{
  "vocab_size": 36141,
  "parallel_block": false,
  "weight_decay": 0.0
}
Below are experts of layer 11 (counted from 0) of a mixture-of-experts language model. Rows are named gate (a neuron's input weights, with its number), up (a neuron's input weights, with its number), down (a neuron's output weights, with its number) and show model dimensions 192-287. Each number is 128 + 32 x the weight over its row's rms, rounded and kept within 0 to 255. Numbers have three digits each.
Before each expert's rows: a language model's description of what the expert responds to. This comes from a sample of Wikipedia text that the model never trained on.

# expert 13
Punctuation after labels. Colons after list labels (Chemical formula:, Music by:), commas, pipes, hyphens and closing-quote or bracket punctuation in lists and tables.
gate0:111176128207070181108131145145151132093162106122164138224164124128165160073124135109084113137141169110123181163151110143094136095195193171198147129110123135081232176136074155076136086131098043127117133115135120128088139118138120144113133116148156181108172123042083170081137117098237115116
up0:126126147101126181132118122157119118159132177104088146174131142140096203068108170127164149171081124181099172142152102162117163156180178144155097122175141145158177127066102153172163146136132106126154159087178119186172134127175118162109137093156138144064151131066150147097096165078180159138
down0:122116148120127149082081099164130108114159177113162174100067164119162169083131175136133115065141099170079175057148117132082124155132170130159128179123114149124050142138114138149104129097203141141154148170137116122118133152115137114121184150070148110173126135133156127125123147152144148093
gate1:142132128100156134106171143058156171140138156127127176120122126135124099126148129069164158224186122039121084151149187084120151105149176125139084168115124106118139111080103113151097104097118156140056120163156150073129131145105141138126148117135125068158109113137089139102118161148148112189
up1:163089185133109119146189148078147112080108120070113143138136129119127153141164125086141147184148104077090106129135109157112148092112105140156116143107157128106129179145174190086179116091078217136154132151173147100175125134117126104176193090152137083152178211151118127097069121167109165129
down1:091151147103154146157118165139072110096123181181091180182073106047056132119118122159118084119117164139170111188111121142189104192109145189133134158095174134132133088157148131114203189125109143080119155138085137156190113130118101080154114133168070123173118166105154079119149147118162156159
gate2:123099150075135101111125138175118177152153105047096126159127134156090113080089109098069104160143121175068176127093093115153129156119154146090154134139136105129218105124108130179123158128132124099149087128128179118108118163127137089067147176111087118116114100151144114098150099114150179151
up2:150178152107102071141136115113112152156130132152126119060148159097114110128098113148136140106133099173141139162128131204120153140151179150183173112111124138186206149129135140097124055160114150098154140149126095148101132117169139156104166073092106100061118117111139115131096120142132056135
down2:125134062123140101132068137167124101094086154105128177107139165142192117084165188137122169096090118151130140087084068086135115094095163156136163160137122168081111113120192127125137158155177095132063148175186087150100128124134120147084146112138154109131147145134176185149151142151187096144
gate3:159162173129086093244121166127147068140167102106119119092177132160164134123123132121152110147165134133124156157190100161073159177121126088084080118103088094115117152128138129163134126162080133143108109194128119143160114073167142133098155143125126128067134150134168080171138065139106087110
up3:072127203142138111123171127115143067140090096152158096111142126177104153146133122132130119095177147160181128063100089100095147121168123149149075096083142094161064067130169172191103131148088120128091084094175117102141059138179129119146118094111132166062111133106169125134168090140135105119
down3:205134167145133136165172086118147148149189143133118154070118180136183212152134168151136176153151122090090208185145165167124147138137125153148136077132057095112143178104177105161122088172148119116117161157155090148126128124092078098140110129179134145128126109055062108155148079197074120123
gate4:138140137076132161087116145094158127126103053141165166180116174156127111121113197123124162139065105138160052143108133184144124143131124140140121159089141147106088186148107105150148083149168115060169129188104112124121112124094094120155133112115178167193102116094126124131174196125130066125
up4:156097093145100163158123147135110072104089090131142118164095176149104123109100209132088099053141153122114149059131121175074148133178165073136108167185093173083134145115105154122143072127131133191094106069106091105174144113103120113165142156073124105091138134178166096161117139082081075182
down4:182189151107055122154160174172087142111101167088164128160131045118137147130115147096063109146155173057154141132138123144166085156105146062159107117178123143145123093126193102141123119164113180140125162156123120087138132132176117183085122132091122084134146130124109155142083102159162094132
gate5:131167127111059145117129095184047162108117158107202151107165100170143141134127113105126144152128143067088158095151136138119080118129105129186092173172095139160127153130131112145165073146086132111180169099162093114136118149143193159113092189064084121112098112113151099093128081120108165120
up5:149121144134112092101162138113093143144124136126122116140154171159072110140067095146147183102147160124152135121142140163149129119121107106149148178195096131131159107114143075153106142106129162128168107169080142110150123096137196120113086141178133156158177088122232146126144133138129129152
down5:114068120143083137131170104145138156129141134069151129155122168140138113096094108152120122130085114120152094178107140171117136113132137120109144143102080120086135146113129132057135182115167137068135128101186116108095103157154156120140153103143134187105132061111179165131101133196083132085
gate6:126174114112122120033151047148175105153076117152145062215128060116112090112116135140195147157141128147090094119138146176172136160115133164150048151128159145157133057122130133150180075081209091101104131148146103184139075137176117066105112088104149120120051183154149131154103144166187086175
up6:163150144163165124127096140124128128132130073115107181102143091121110113142175119130091132150097119129135148124130139155107139171128160144078086113072132125102076144085127127138139122150161115080095166097115179127168175110151121102113157084132149192143115148124119093086063155193117111104
down6:113092110165137129039159122135089092186143136133112097142092129137068075118146149134155101151134142123153108120127086124116185132134123127123123076124116088114105120165169135093106134077148131157186110123162142056156156174105208143162159088150161108107140133127151092135186112130172128102
gate7:059152118189120111175098123128117125143106125124151153111117145149077107163053165106168100145180129100155155160092153127069121182165199078154152053118119127220089082075136108129110131133138185132148131127166137115131113099102096142122110126088115103122159080137114118106093092116160183159
up7:076074101066136170107133191171088159052096100066162090140120099084132187113104109152125190136122137163129133152138203157166110084102093125114141138172188120127114145125129078150087171124116157127187104074090130121108097132083123086095128130156164188138114130131148119121158139127085105147
down7:125073064126129123126183126112147121188138108136083116133149142112148133121127097128067129148091094113059150082115102148147109050155104097119143106118090219119145135149130106105119137065129066109117154167151141124119102131134131102147160110127132132101090147160146095153169152102022112051
gate8:134164140128112079065107178131128130141120076180177097146129123166139155086105089131136091104115161104121172167117146109113103121048169073191200116126166169093091128130131119171117110116086139092107105107162091090154111088086104130135125140167064103044085113100072124157073149133121159189
up8:142078157146162129137126117109136158094105152094085071152125158134121151146135159137130123127141116111186071094122188136142126050147104154113092139119123093162197101125119071080125057110163141126145130151108073075163066150117153134159112065121166195182082098152121107122133117140160176095
down8:098116131140148135128107110134129079160099134124149125031143093051130144144166119108139123131135159192145063139117160128113175156136105186099141153106112113119149203146145084181139156145135171119119182120148158188095114164157124179108165144000134097149198136171093154125149138099157116104
gate9:087124088174084082155170089053152153119077090143177069117067176119166076157116165098116141109085168134110089185103110109120139158127115141137133137087124086113083101139117107146167165129115129105095139131171069108144151124112168110158130088067091101109165101097158103117065142111163151070
up9:178153060112152136082125129118068184185096071145080091164074152119126091106165171159142132150088118132121108129113138160070082194126150133131091156073140158126114081127095152163161135157091147140173176147143091116133129119063174153186167174089109139070064098123173103171118170153104149138
down9:118113096121118117129129081142162127152090148164129159133150114120119175150139128082191129173131105190132064068100182139207096106082121137161105118152149149127112170100186154094097123102081101083168153120078208108151161083134152151147133137167112105157140139115180142135142079087186115107
gate10:177132102114115117221149149191139090094164078110153084107124098193157081115156154149109145136139123140109146206173089125076099099121157084159101117142198119123173069143114155141089111031108153125096154207137130112152108169132079129147104126147068109127170114146109048170146151102144170149
up10:106145098132120172143179130143172119147113129155102118144095119082141118206141086141137161148109137150143104178161100124127152123111136123129117114157160120109137093103157163152105140165097139222124127167129150159152063127120144117130079126126122100144136156141111174152104084160139205077
down10:150127142114124095108094130105111079155133084130167099130085085131147171095097121170156204116167084068169124201192211132100160168111144076096203155101083112112093175092093124149159167137090158108060093119127157114137117130087104141072130121160121125134077110135091149144139183160111140119
gate11:119124069126129138120130120143139118113099098127074086143172173145102130116157122068173118133148088123108130105104142103111129120147085154124084156141118117103096177175137144121107151164162089168141192143110155163143124145142143113175081093116113074111148202135131188123109133106133062111
up11:086158152111131120120171092131101132095088110157096143190118159108103129116141168162098102147128110159117134110183089182112106107154104167160093130069068130108135115124140123125125137191142133191135180106106143139114134207117103134107102146143109167091164190152130120136122109085110146096
down11:114166134126093070108149095137108145150162096108145101109162093107157152097163109163152168100188085040079112169195122164072100152110136127083180119125150081078143158129142138108128123123112141106109061120137076136094122165141130116138117044161103141134066074065107132109106119135143114178
gate12:104095115122184143145175143147164129125115086198161125112123134145130130140102077200132142120109107154102088167116175128096163216073128075166112130116062092115160191149151141117150125132120099118111168163139127039072156101106127152168167122077140095098085091126116128137069119172132149151
up12:155125176088138157169123077122159113141079145155102094221113133115067108191131045138092095142091106083144118093100100088155159127125143111142120134161139132193125096132135067120111171130172125172130103139151097143093182096117172183136095148130168172111086145141182107118168075162126128102
down12:164103146118087132140089120124114176134085134134080127205120112107092101154077106112080127118154081139151143141099093122139161117154090075125023153126107135144112131164168104110128185116160117112096090157130095201145141147162184113107221111052082041097127140183126125168091081126145140121
gate13:098152169108115138169205200137127151091181159102079127183115150132131164149137149176124056155133134082177149135057062092150163145153151140140118082102091132151097160158183185145127123153121196152079183151132165141128140073097130118135129104049157136125089141149170102082181131162087105121
up13:176143077117163145175114157121165166201135119117092185094096132098117134064118138122153114084133159098154135123077103064089043170131212129144116132171149113082119139141184121111150110114121140121135122128143116179148180093064113102104113158048113122112139142117136098145121124126101147133
down13:131137097142194147135131111123085097098121172151193040118109106137113099095148135130147118109123116127152165119156149104114160146132121167119200132086124120144124123107143103148162150173083185139091178160142105164137170125106126170175088156200113172117140181158151076186119096148149176114
gate14:132101132145154210141154164091152165128129116122150140127118094136174186101154180172097205101143122103114100106136174130156146150181172107095066130116125133176162157175147130151132120185109139122124154132101122074138104125141120150193135145109104124138163141136167163149091117114163144131
up14:135149088160108076193127114139121127156093129170113155103140113110160121144096091124157101144148137148121112114129093169096105032096127108144153111132091075184102144083130142184132091142142104127131119119164125102069075142136156150156101126083148088115133175132157154115170121153125129139
down14:076093092053080143096125160102099120123092146098135146133099162179125075160143110115073186088133134138154157103124103120147172100112158108063078133096202082083140092149137087148134153128097166058157114087109140117150180117132082140171144104068139170104113099129171094066073086114193116116

# expert 40
Prepositions. Prepositions introducing phrases in running prose, such as of, in, at, for, with and to, e.g. married with, history of, related to.
gate0:166095104096143126126089086089132143116161114083137175055119127101143173122097154110123167161158108122130109122088177115172119134147127060035165125065089124161120123142180111161157120150141144206077069050114145123129083115169089180076108111102102099147080159153124063094116110108117151189
up0:159122107180149102143110102080094121088172152116121137199155161095138132073087168060140076056182120143179161106153090121146168115150134152161121118137139117110098136144144155161105087153111115121147050085092132161152176101118110170122107120093189137128161123134170128123132167166060101117
down0:109113155147174118137186133151116129117171074199130131190105138072106059098127146077163096086102100153197102110174217098147073116079108100126080143109200141104148104112146136112141147091160098138089115138166149126097161141064140127130134141119078178114153148105138145109113167137071084109
gate1:123132111144182130152137119137132147119158138164140125127205174071215169127068121038154058094087121138126130120026156133150111083132157139071137106098084109118136118146157154147161167123150150135100134162117096131094121139100136148120143140156171127058108144141148116185125105102124213156
up1:088125108159117059129142117113146161122129094165141150138178159125126114125083127141140163168133167122140147099136145136104113113144106208155128127092077153159080129099212165101115180080124164150116134071122157101106110138120131100135125096146144150122087117132156056113111166150107077105
down1:142144126141147152163084154125159180110114126127103130147150147077146115137126086132141083053128118090141167133118150160184117158165065098081151112114156166120148118089108108103127163101094112088098082088154099104087114113152127128140107144196121103152156144106142100159152110129124125137
gate2:139138184193120176152148138137151115167122194067142161059162094149126130150177115115135051055215126143160190065133153120143080155179067093185061175171150160059181117135100083133089170116103104097143113128137134141128091110136142156087109118106148151144061147131104082182156090125093158158
up2:097113178142125138133124162091136178126122197125129129174127065098172148125096126149159089125146162101091109198116180124046110177151117154084107079105161136152155079126175166126113127075067079155133116118124075154150149104134184133143141089176109154146150109120103145106097119065167139123
down2:169093094122129128133110124132140116150112143105094159148078152149163171118140195093143151103161168121083131108124143071118162092183132192143145114127153150216089086155145124109141079170127134154167161120097066122122119095081193060191156131000097109119099107129140108129126040171168087159
gate3:129155146102111113148163101125108099203117143185139093160119103078175119133138158123096063103080178148125103210053110151157143061149110087044112125122121175104149110128198100127151100105164106184144123158130104136152111158106152157179095127150122130142146170132165144113094084169144131090
up3:094181090165162159102141089131076178098102140181102144148143148085130153102126163169201175145105103170097144136074118179168176172125100151198151098160124119142137119162113121134142120131121088109133087136130158084162065141106138125102152103071082114046152105125110138166113156121165125085
down3:202088140112176134140131117159096112163099122106089128079102123119155179150163103181068088143100205093196110141142085175108097102123146072171096194073093169121198087163187109129128169113138097097112129120106165124159161152115127105121110104061134136093158099120138074097099045098109067144
gate4:131144148123129158089189147092154114145101140157122127132145125087135143105144152124139060160119111094166117124138137135133129106094163090069138084138099089108192169158166154134113103083149110095142093145119122151093160189119116160040126072094081166103114135100141132107097147116149147103
up4:134111090156139151139145102074126159128138149082116108116169155129104102135137101109107151103118097063161097098127107112153156118178091115161059131086095119143110154141148162123073135198136122115171138137105058147088164167115130088134117171134129161114124140133185170072153112129086079103
down4:156134157072195117138162113138120054112076144091159125102105134100119096136134136112141188188099105096080073156129159139166085166133112077100105089129170159099182138118118140114165134077112144111156142126116102126200123039170137152106099116126061105155186119127060105163100078082137127132
gate5:147190095123110169150105177151168147145128145165125161118179105146089120155094105122119100173114167101048118154165128157125111149081150062104131077154173134091169132161197151139100137129138117157102164149156140091192185137103103097143141149133190188110134102106047109133132149138059103175
up5:110139098117162148147135126133153127149155046106160165108102147124113136168120166120158130162100177113084098174169149158118134153092133196123109129132114122099104099131096164115174133121112119027146148098089158164073113101164122135244125094166088166090122116101082062119122192086144114116
down5:156097082135083146160124199085162163107124136104105093115151104115108122133156141077066156119137056146200136109110176153127150136163086132090136167095126061130138115092110122127092159125147111146108096106092084103159139123163152122106139107233128086106091148121104193139100104137117142174
gate6:161173121134184165115167128151071119108168164095113141126100151113110149162137156102112084175141176147070118146120157150124141112135107151135075124093114130067146143091139149121115101111150170083160077132120054134127105153117078161186129089077132154126114069114090110106116159123128136106
up6:119145140168192121168183145129206124103171161138147082111177237145107119156162149122189108114108098159153101135101068130122150081105138109077106115099150146188139114134189122123110116118087151091037134131115082169183137081140149103107148113173113167174112193088137104161129137078179141198
down6:158142149121076112134146145111123127128122121116080090139081121115102086090137073060114114151067118110147142169114125080144063129112122101164147131130133105132085162129163122147125149100099090150130127130126094090089182142108078170074152109192163076105085155126118151130182109161126104117
gate7:148155142155131147158145105128112131129144103147158138130110129109099094147147132119052087090169131197085125134077180112145166121143132127193143115176117120173113139161109128145142154131159133110062180142103142137152120149146087098136112126184160127112113164126164110115126092169055125098
up7:147131132121121093133104177084137094119138129116097128172117126153097146108087140164138133113152131128139110087094104159170067146152129111107115120146085104171123102132122180159127109214150136170136131119159147140127112180127097164065153118119121078139135103132143203087125155119102196134
down7:150143118112077061108164109148092093202125164112172166079175116125145114100200113118111095163157155156114168160122112137092201151112142120081122088131123065092094072139151128101192140087128142107090125160121130155103154201115156155099118128082146061152106088099096167105162105105127132189
gate8:072096135137140098094149142120166133162137116140109137151076107159101159141125134146146119101022081127109131111130135132103128091190088120088150134167109151144106139134131154146142155133116153150096191129131103094072158117166136181164106139121097170134142129067086101170088129171138098065
up8:155101123123087143152075155159106147089089182164107128127209083111130153160155127121130142073111120105145097153158189186126156125093158155161153107152200135212142108135153114132117201177106153126129128087136158137125062099140136134174126085167114150145199149112127130116143102147107074139
down8:142082143071142124110167131104182094120186128127082185090080153031038146169146146115128146124104179151122141145130153095098120120157122163168108124136146136090155099164080169130114111116149128153130159098105116120126113169172098091118125112161124171129083124093164097115122174130176132130
gate9:127118095091143103173130124103153149138123105088127117097103140154146159142096136123128107160119060078092139129118148160135121047121190201057087099060096115156176148129150074162100152113152094151099097183144180097105054119151128173093128148106120085053126114125052126162143076166139122083
up9:130156135094185115131105148096128118119084118114162165101132055084181179127150077099095159103183132188159108170110146137128067151097151113117165092114163079151144074182159129183109088188038069139096156155138106162107097151131152118114190179093150135172144121145123111166074102070117075105
down9:168130118125089096128118214150144074110065120149070076148162121138116082126162168209129113130124067129108087137119112106115177116126175064108136132162104179149099130146126152110122139111088071084118152067076137122103161180168090131109072183161097122095118184114131156076159073140116137085
gate10:162136095158121134065091149101061128163148085141130112087185149121099155162145142143074106145089146126085154139219101106184095052144123145156139187142050145096147146141095166084113177114113064101188085157076174111150188123085118139109105161131146124093134137166152098096137129133121117129
up10:093097130125156164184071141130136187120118160200164159000144143164044113112110171130154098095079164210146160131120111102102147169110130086105122135108133198148107161154133148135155073148124117110110095160203164132162162141125116101089122116118123111153131065153167093103160093182162118072
down10:119111088104166149134170160110126081140141130141079098086181133117156172165181092145155138135127126167116131050107141145072117110112092123157082111117156147127167112145134126136077129128136104115171084229120169101177150147098075103118131094050113091097158083154099107098124113095172087070
gate11:108116208147084179067107128130159091097094121128176114176053117121113118137104143112108130121115141071162066160163131109184118103091061144160164151190124092197026174096164154162135123091091145135167124108142140149153112144101203111176072133142132158147095126170141087128145079113132130133
up11:162166151133147100085147163126127174117165103073173190108129108173183105156087096086148089105099153160110087178114179156081156154101145122162176134136114134167159186129059109133081169151117127121079162156118103113136168098137148105036113123151133138131165124135119139115148149158122134186
down11:104142134108145119065108077129164136141145156135119125125159087038000150185158116143177157165079139109085106093160094144181121093161144060132136143193171136155181111137135192140127116163179135120124160059109137104182174154141165078172044114032182132107112129124138105127129148097115086101
gate12:151109163181108115172143168129128163103109205153144099181126191158135157108159141102099141138112088140151126121105034156118149101156152074120149120111166123192147094181151105150143134105117126152163128128121147119150104107174145070124095140202112190171151208172172055128117064146125143133
up12:199115137152049158157178095122148135121062118148113106162092031153120151160096115119071127138137138140107113121121149109077048161128188115115120119101100055126097082181117119112081117164176099090164173211143089084103057166173072125151116138048152134082200147084119109164095108142139167076
down12:131104109098137114085161155187101125118151137119101155105165164145137115105075164114129196123099148052133106125185157102108080142073125113081186175102118158096088143140080098106173149111097082083151147082137130130174141116105125139064147154243092091148112143171126133135090132099101109105
gate13:125105136085132186142179142130194148121132151135171134020168155120115094140093081102117109068182186149146148150137080098090113122161086094140095140105159144116081150150133145123107156136133158154157148162132108185093079077103101064169145129131145108138223160208109052089127149097111156129
up13:148101127125160105140097121123094125094124135136126117161084163082151112081138122153106179116055121167103135092115155165145168051101100179164085158141132118152171095077109116140122163115171157171122141156126148094136122095198143148109103165128142108197135167189158126166164130136089126117
down13:176109081180089104120158118157119111113159059152103135162170141087124082095156166135116054125139129114110170111166134135177107115082135160069174115119074116201128152150120093126184135076155138145138094099179094104107124149111115180146153141101149113117153092107122196146130166150093123120
gate14:113138131123078178150096109114186108102068140130066149151070194129168077107101134140096146132107174098121146159122134161201119184139141208133111184146084091085114124109130139086159175138137080111165114148181146097122124113133123082145123121110114113129101135160070071149136144156159130185
up14:140108153127144133106151137145113121079163119142096199093149115087120129103137078104162116124149176095091141074097079117125163117189138169150102149079077118153159122144147123113081107109108074103174100130165138144069150117191088144072137100079155203122144096165091096093087094088133143120
down14:110112143117092117103166137159121150115141115133179135226158150096096139103118203112115090117154112181136132132085151140127110119070119156103223138128121145167095128151100107153166150055080116130123124112158147055114111133124134116122145109093123114128064140104139154155147098099101107105

# expert 52
Place and geography phrases. Prepositions, articles and commas inside geographic phrases, plus compass words and coordinates, e.g. Isle of Wight, in the Andes, North, °N.
gate0:140094129131099120043135135117130169104202152126165151155165162149163084131146129126155121084144110187068149082150165121166134117163120099072113062111103165124141148121101099140099111163156127140158119082097134092177196115117098184077132147166124151208094135107135134101127091131101167187
up0:152104162102119095070129078181176109153130084193133109061099137119117109148151144126140138108139107161178130121164065128100072096180110092101152151099077112172097138126088125052113158054175086143071110156110117113125101100141134127088154103156115106054152186116171103096122152069174150075
down0:178110128125107180142082155103050151149091158170166135129133133108149159191188158140125142112071062192149114072111151127133222092067163200071200114106090126159126068115120121145140109196079120155172106141152145098114129175149173131090039127135155166118134118147162127142107138093078176110
gate1:112176086130113139146095143142157171140110117165123162129154168113105142068165169160102113094190089114141128115169078117167083065133098182094122149163176119163163123166093089168155079132170179126089073150145144118109071113168142114160134157068133115104118126153111142160154113145075127111
up1:153166078158123147053143098141100127151147121094168136157174144174113091147111073134098108088093112078158139151097169152169168159159106131119175149118159102141189158145161088153089094133084133165203108129117108092107094195095168106084092136137141142135174089096132080120170113110111154176
down1:198159154195108173096152199111140173137092156112115149125108141172103089113171090103164163129083092091091145091135123122116086118118122193140152141094149170145129123167120102117183141149083172166126115154143099178143153128170129143174100158157121129113118159181122135099168140136126151124
gate2:144109092113067104086084115182081155122108134059074143137163074132078155106108169104126086153149152111077127129170083142098151080144171152215152130134169113136099083116128200096156157121147149137173127118147055110116106096148110155102142167063157140122093167150105111117120139103079149115
up2:162130182150099213158198121149131146132188106124143121188150112082146205142097135117084098146058123092091131085119139123046148152136133120108130114169081118097143163090080104129123185131093118143107131082134100156136092177149100187134147132142101074090164112149073119167122158076186108122
down2:100109084129198064122161078153088168141099129076080154065086060090114179180065112139140070136097143159058150151171152155165119119143093160123191181108094148097135131111150164110154140156073131109139201129152069138180101156124130137131150123122148156065107122147112156164108112073119130227
gate3:092145130096102144100095171104153125148104148122068076145159205109126153162141124130207151149087109129059123136174080109101168073165170148171142123166096118179164100043143132083117194146146096102161145095102158158111135193139114096160074140167112134140203185095122155153077133107103107089
up3:171113152118091132113120199145113112134109192090136163153150186143160188146139090182118180168105129115132135129164159148190147087104131171118125097143177118105159093174091128109154162103139132116091099143080143145128143082079163142123125130121142135176107083134127108071118134114128054132
down3:162110093154140129184096104111156118147168114138142135076083113093130082161089103127145115093115125170110113118121135164133150130108145166119103114101166132130153181087164072102136141125131125196106103136161135156149122146141156120161146126082125151142134173114148138162141150134161193111
gate4:112189135084164078135050120115079137165111056166151137121148069135153119094048148205096129134178125200115127064157162150089131119117166127107125117136097123117101125120121213092114122152094109031072122143059128114148128084182166065109138100092115170105127137156132126142127133168111169139
up4:097125156155128176099122174146147063144188180141134148112135115095094163098088159108125158122125128132150089115192151104154097064127163148127120149134060132131093113167142170109114161100117112100088078164127129118103087151144161116166147174073165118147109188074098108053165081089156160138
down4:144117139141149110183131144114130151114164061135089136128087114171134124198083117091143107132152159079132110181108186100082119124121121151082106090202159057051137157076214159123156156119122141057154121123132136089167061156133133076141107125119131080147071105136161167167119093161083150167
gate5:151095135123149125154122102167148180154089052094147221088114090083111160112148111121141160110155157160178163149165147137137129129121120118057114122049109122079106117142095132164107141138166116145113183148117161186135145067115117113135165115109157162162182162138130129072138080126100141104
up5:145102143133120043120112110187178125133193172129085074094127157098110091093194122142148152127180118155149176106080152144146113163155108072131093157126074186123121152134117126048141122151137078127097096042108071151112177161123107145089094131149091116063134106114175134142167134141060082114
down5:084151150166089086199068125090184120133129136161078184115136089169160170104127106074136143125142162098118111150098168152085156092121112141150090170085110152078151115088155127132146139190147158156117080154141176112115139167139107120176111125090162160090122126163170101106114125121056113181
gate6:153130123165150121169157110149149099112194139116144130067127117115105146145160126152144132108039133105148089154161158119097108128100116091211146190137112131084088113119131152061068198112120134084150112178156057165106140129129152130163169147168100076147129103164052225158121122162131101080
up6:128068137098162129132133075130149129168047131163122143110142125098087110143096183077104122132053188131178218122149099104135116065148154158088155156132121174155145118127113114184192143097149105134076133101187135106123128074120119161158151115194126133135108120115081101068082109158138111154
down6:080134090107098150120090090148140161097096126136178171137157124162134128141077138106135107164134147105158165138095082149152127139173093165111075127161151175129091157084117125132113113117135161134133146097166100131122116066117151139104121069110159112169095141092108111140114118110098169147
gate7:168107165130126129119135133159116129131150138111150146136102055095142158093182127144121166115086125092117129074129152146118107209125109128145119080168094135116102169114115114115149109195104101070081123138112125091116053127070137150170191166100199114071086096125132087104089141096127088076
up7:115137116105132094104150135166115148149124101138139058113160070160138123131086091156079141072054196146046125131091164114156095051127112112124119146062070176151086092189148130121165110091143133185160174070104032146136094167138131046161141126164147128160149122129110157139113147105129090161
down7:149123164079117198083138102156107104146142164078154099065186122126180129133085179123058153147111108138147152097102104103095147164134166064140146150131125139159141126100222230180050120059151135140170087134129086118125173122152085094162116186125111122142122145147120101111051083090119132150
gate8:121117117136138095164064166123110148183162132069091134152158087072169102168101100149138112149141122034166042136155130126141096168168109118176085177134115150049130114171176167127060143151177101117109166111123109160110129078144187154164123134107126181117117148129173087073148129218155175113
up8:140155180025117140158128117134166113143115121147162081134120140117211095148126125126103135119095086162093130127156095156114150111072027148111133160124126152184105153184095090129123154108126081132066171132137107103119136117115131077101161135182134133150096190115147129152176113162145079122
down8:120141125122126084136114113126160147104157155174070148108125079121184187149136058143157134165154096080177108143078128114080124152076133096183167157081161123045090129081088126058079152098119075135118108092136129184148154045110110106134178103140110150090191148138161108110096096119148168150
gate9:165123089063031124089116119136113166146120121136124115107157122135090134131174148135139109145191107116076150065113060172119092070146060135118173154141132152105116114086146160155104083105128172147090083172094106100192109157151117105160163143077101148155109139183141125084166094131091067095
up9:123129064117080105121198057149139155156140135128109125081104083060155141150118097104152210122144091126131163091110194125155124139125111117124207112082122072129154174108158113064140109182134133155134133131137107084165204152093091098184147118147147173113113117086104131062053126140117189158
down9:195128154079170123143107086150118078129136121126079094120142136143164099130106110121123109149119129097144170088148158173079106133131189165162183162083115144078083134128137144056173105158135153164095143165116117132152135105144134109088140088139089077066150117146168085130147064100104163102
gate10:107071137131104163127130135111114090123123132102066084129124118102183108153103112092130128150104139168109127134135104125118095160186144113081150121109100109104172137104081127114161179173128147080110100201121100093111138112145128108105158124098116081094114154058132146103112110140165151110
up10:170212122120191136151147133101125172125148134075118160145174052158102149121090101164081087152096156136148155093131194143121109153085169106113173099108133137130150106130135128175145069145151122129135112166122165078160141072178175124139106140091156086159087113146122126149162103150115213092
down10:064102123130177107171100105128088110124151179123113110149163211105110130092166130116145138110107163135107099138173135126133153097153153158115112192148157090135132133107124086177163128151100131106185171146132058167093166152182177185155127102124153152158106114113108113197136106118122145146
gate11:153077114201140146143151128106079161130142126180149097126119131096145097151113112102187152150185146195191142119149083174127080050105092137195099179161074133128124153097123134117116134162065156140163161180146111079071125172094150137157111132205139103105102098138188136158165112172071122176
up11:140170107118147085131160114154121146106141184101163091118135149149118145113090115109146156124105143165133118132173187180102140070143079093158226141071132174169111074193159177097119126078128185145098114127139065154201131120043136147130089163120067142109135124066151147159127126160147220132
down11:110145173151103169139125104150114137132134137100093082138121066156134099099156157087094149128131162101115069078116142142120130121083133064128134134132130149094091143132146154139152153128148075134137150146164131126130108120128091083094129150198121134115131136158157144123132117122173132137
gate12:127137129163107063090159134136170035130111105115180117147150103130096188178134129101180073117098186118151185125184115130101153127105146124123116147129091147154116109132131162155135114070125178110122129195156169113094117141114106132193144126089112109138133135130100126125100186109150108071
up12:148164124144129130095140063147111100149192107127088113137044095124203112116080135140176138143142146138126174061101126136124183104161104070078118158143140133090148141093086142132151091082121113096099133101090120031161173154150120115096126118143119084134099078178146085138183072165109125145
down12:122111103130147174117119132154128132162119114127201220114122117157178150099097122094127103114158174157159084146107099122112097113137092137113126108130151058133099169105139160151099132143165155155180132161130136102116141123124231158178159156041161072092109167121191080108134086094149129151
gate13:116095147109103122111131148123109102140101120127126112129136135165134113102097176090147147151203105152020110206106108094126181149128071135094118131063157158183120097143126152144115108120148143172162129125162152162072090109174105062164189095166117101134155180098103108122104090146165128105
up13:186132112086163165084146136154140139053115087074164098211197107115078088148113124152133155179152156130123133142166066171140111114129109067085119096103121120172141135153086126153177098089119149144122111165096130133114113114069125119129085107106147130144131134140127091180126129107092132075
down13:119113164154112136122129141151157112096195159134131129165173102116146077111183129093133135131156178111089159110046145164143145125173107101113163084132143118117095175118075122125164181072101077138116090126118106113173130189050158109093131086191148134125148138169102167201108121147135123064
gate14:155125111177127037106159104140119159099119168131097120155130182134145135120127083123100201135134165106116149119107172174152156127110087122118118119141073154161125130111149161171127158139143135087037114113129150091181066121128172123063105058101115160140161079171117125117081106139104132140
up14:133135131164136120046105068084098110136132196102108134111093157145134092138181108135146188119182151139175113119072134110140161121142174160132115092152111136114118106101087113110174175141117109120154165171118121127126129116146113155119097147123142161075145169125114121136095117120123097153
down14:160165154115107125144131059104119166105139176136071120150089164146064149137151132144182169140144106085160107081127129104135110177142121150145128182158164092149092189127123152081131079144143155129111144120151119151152111141074153111110158105149068169095135087118131148162194100096114133104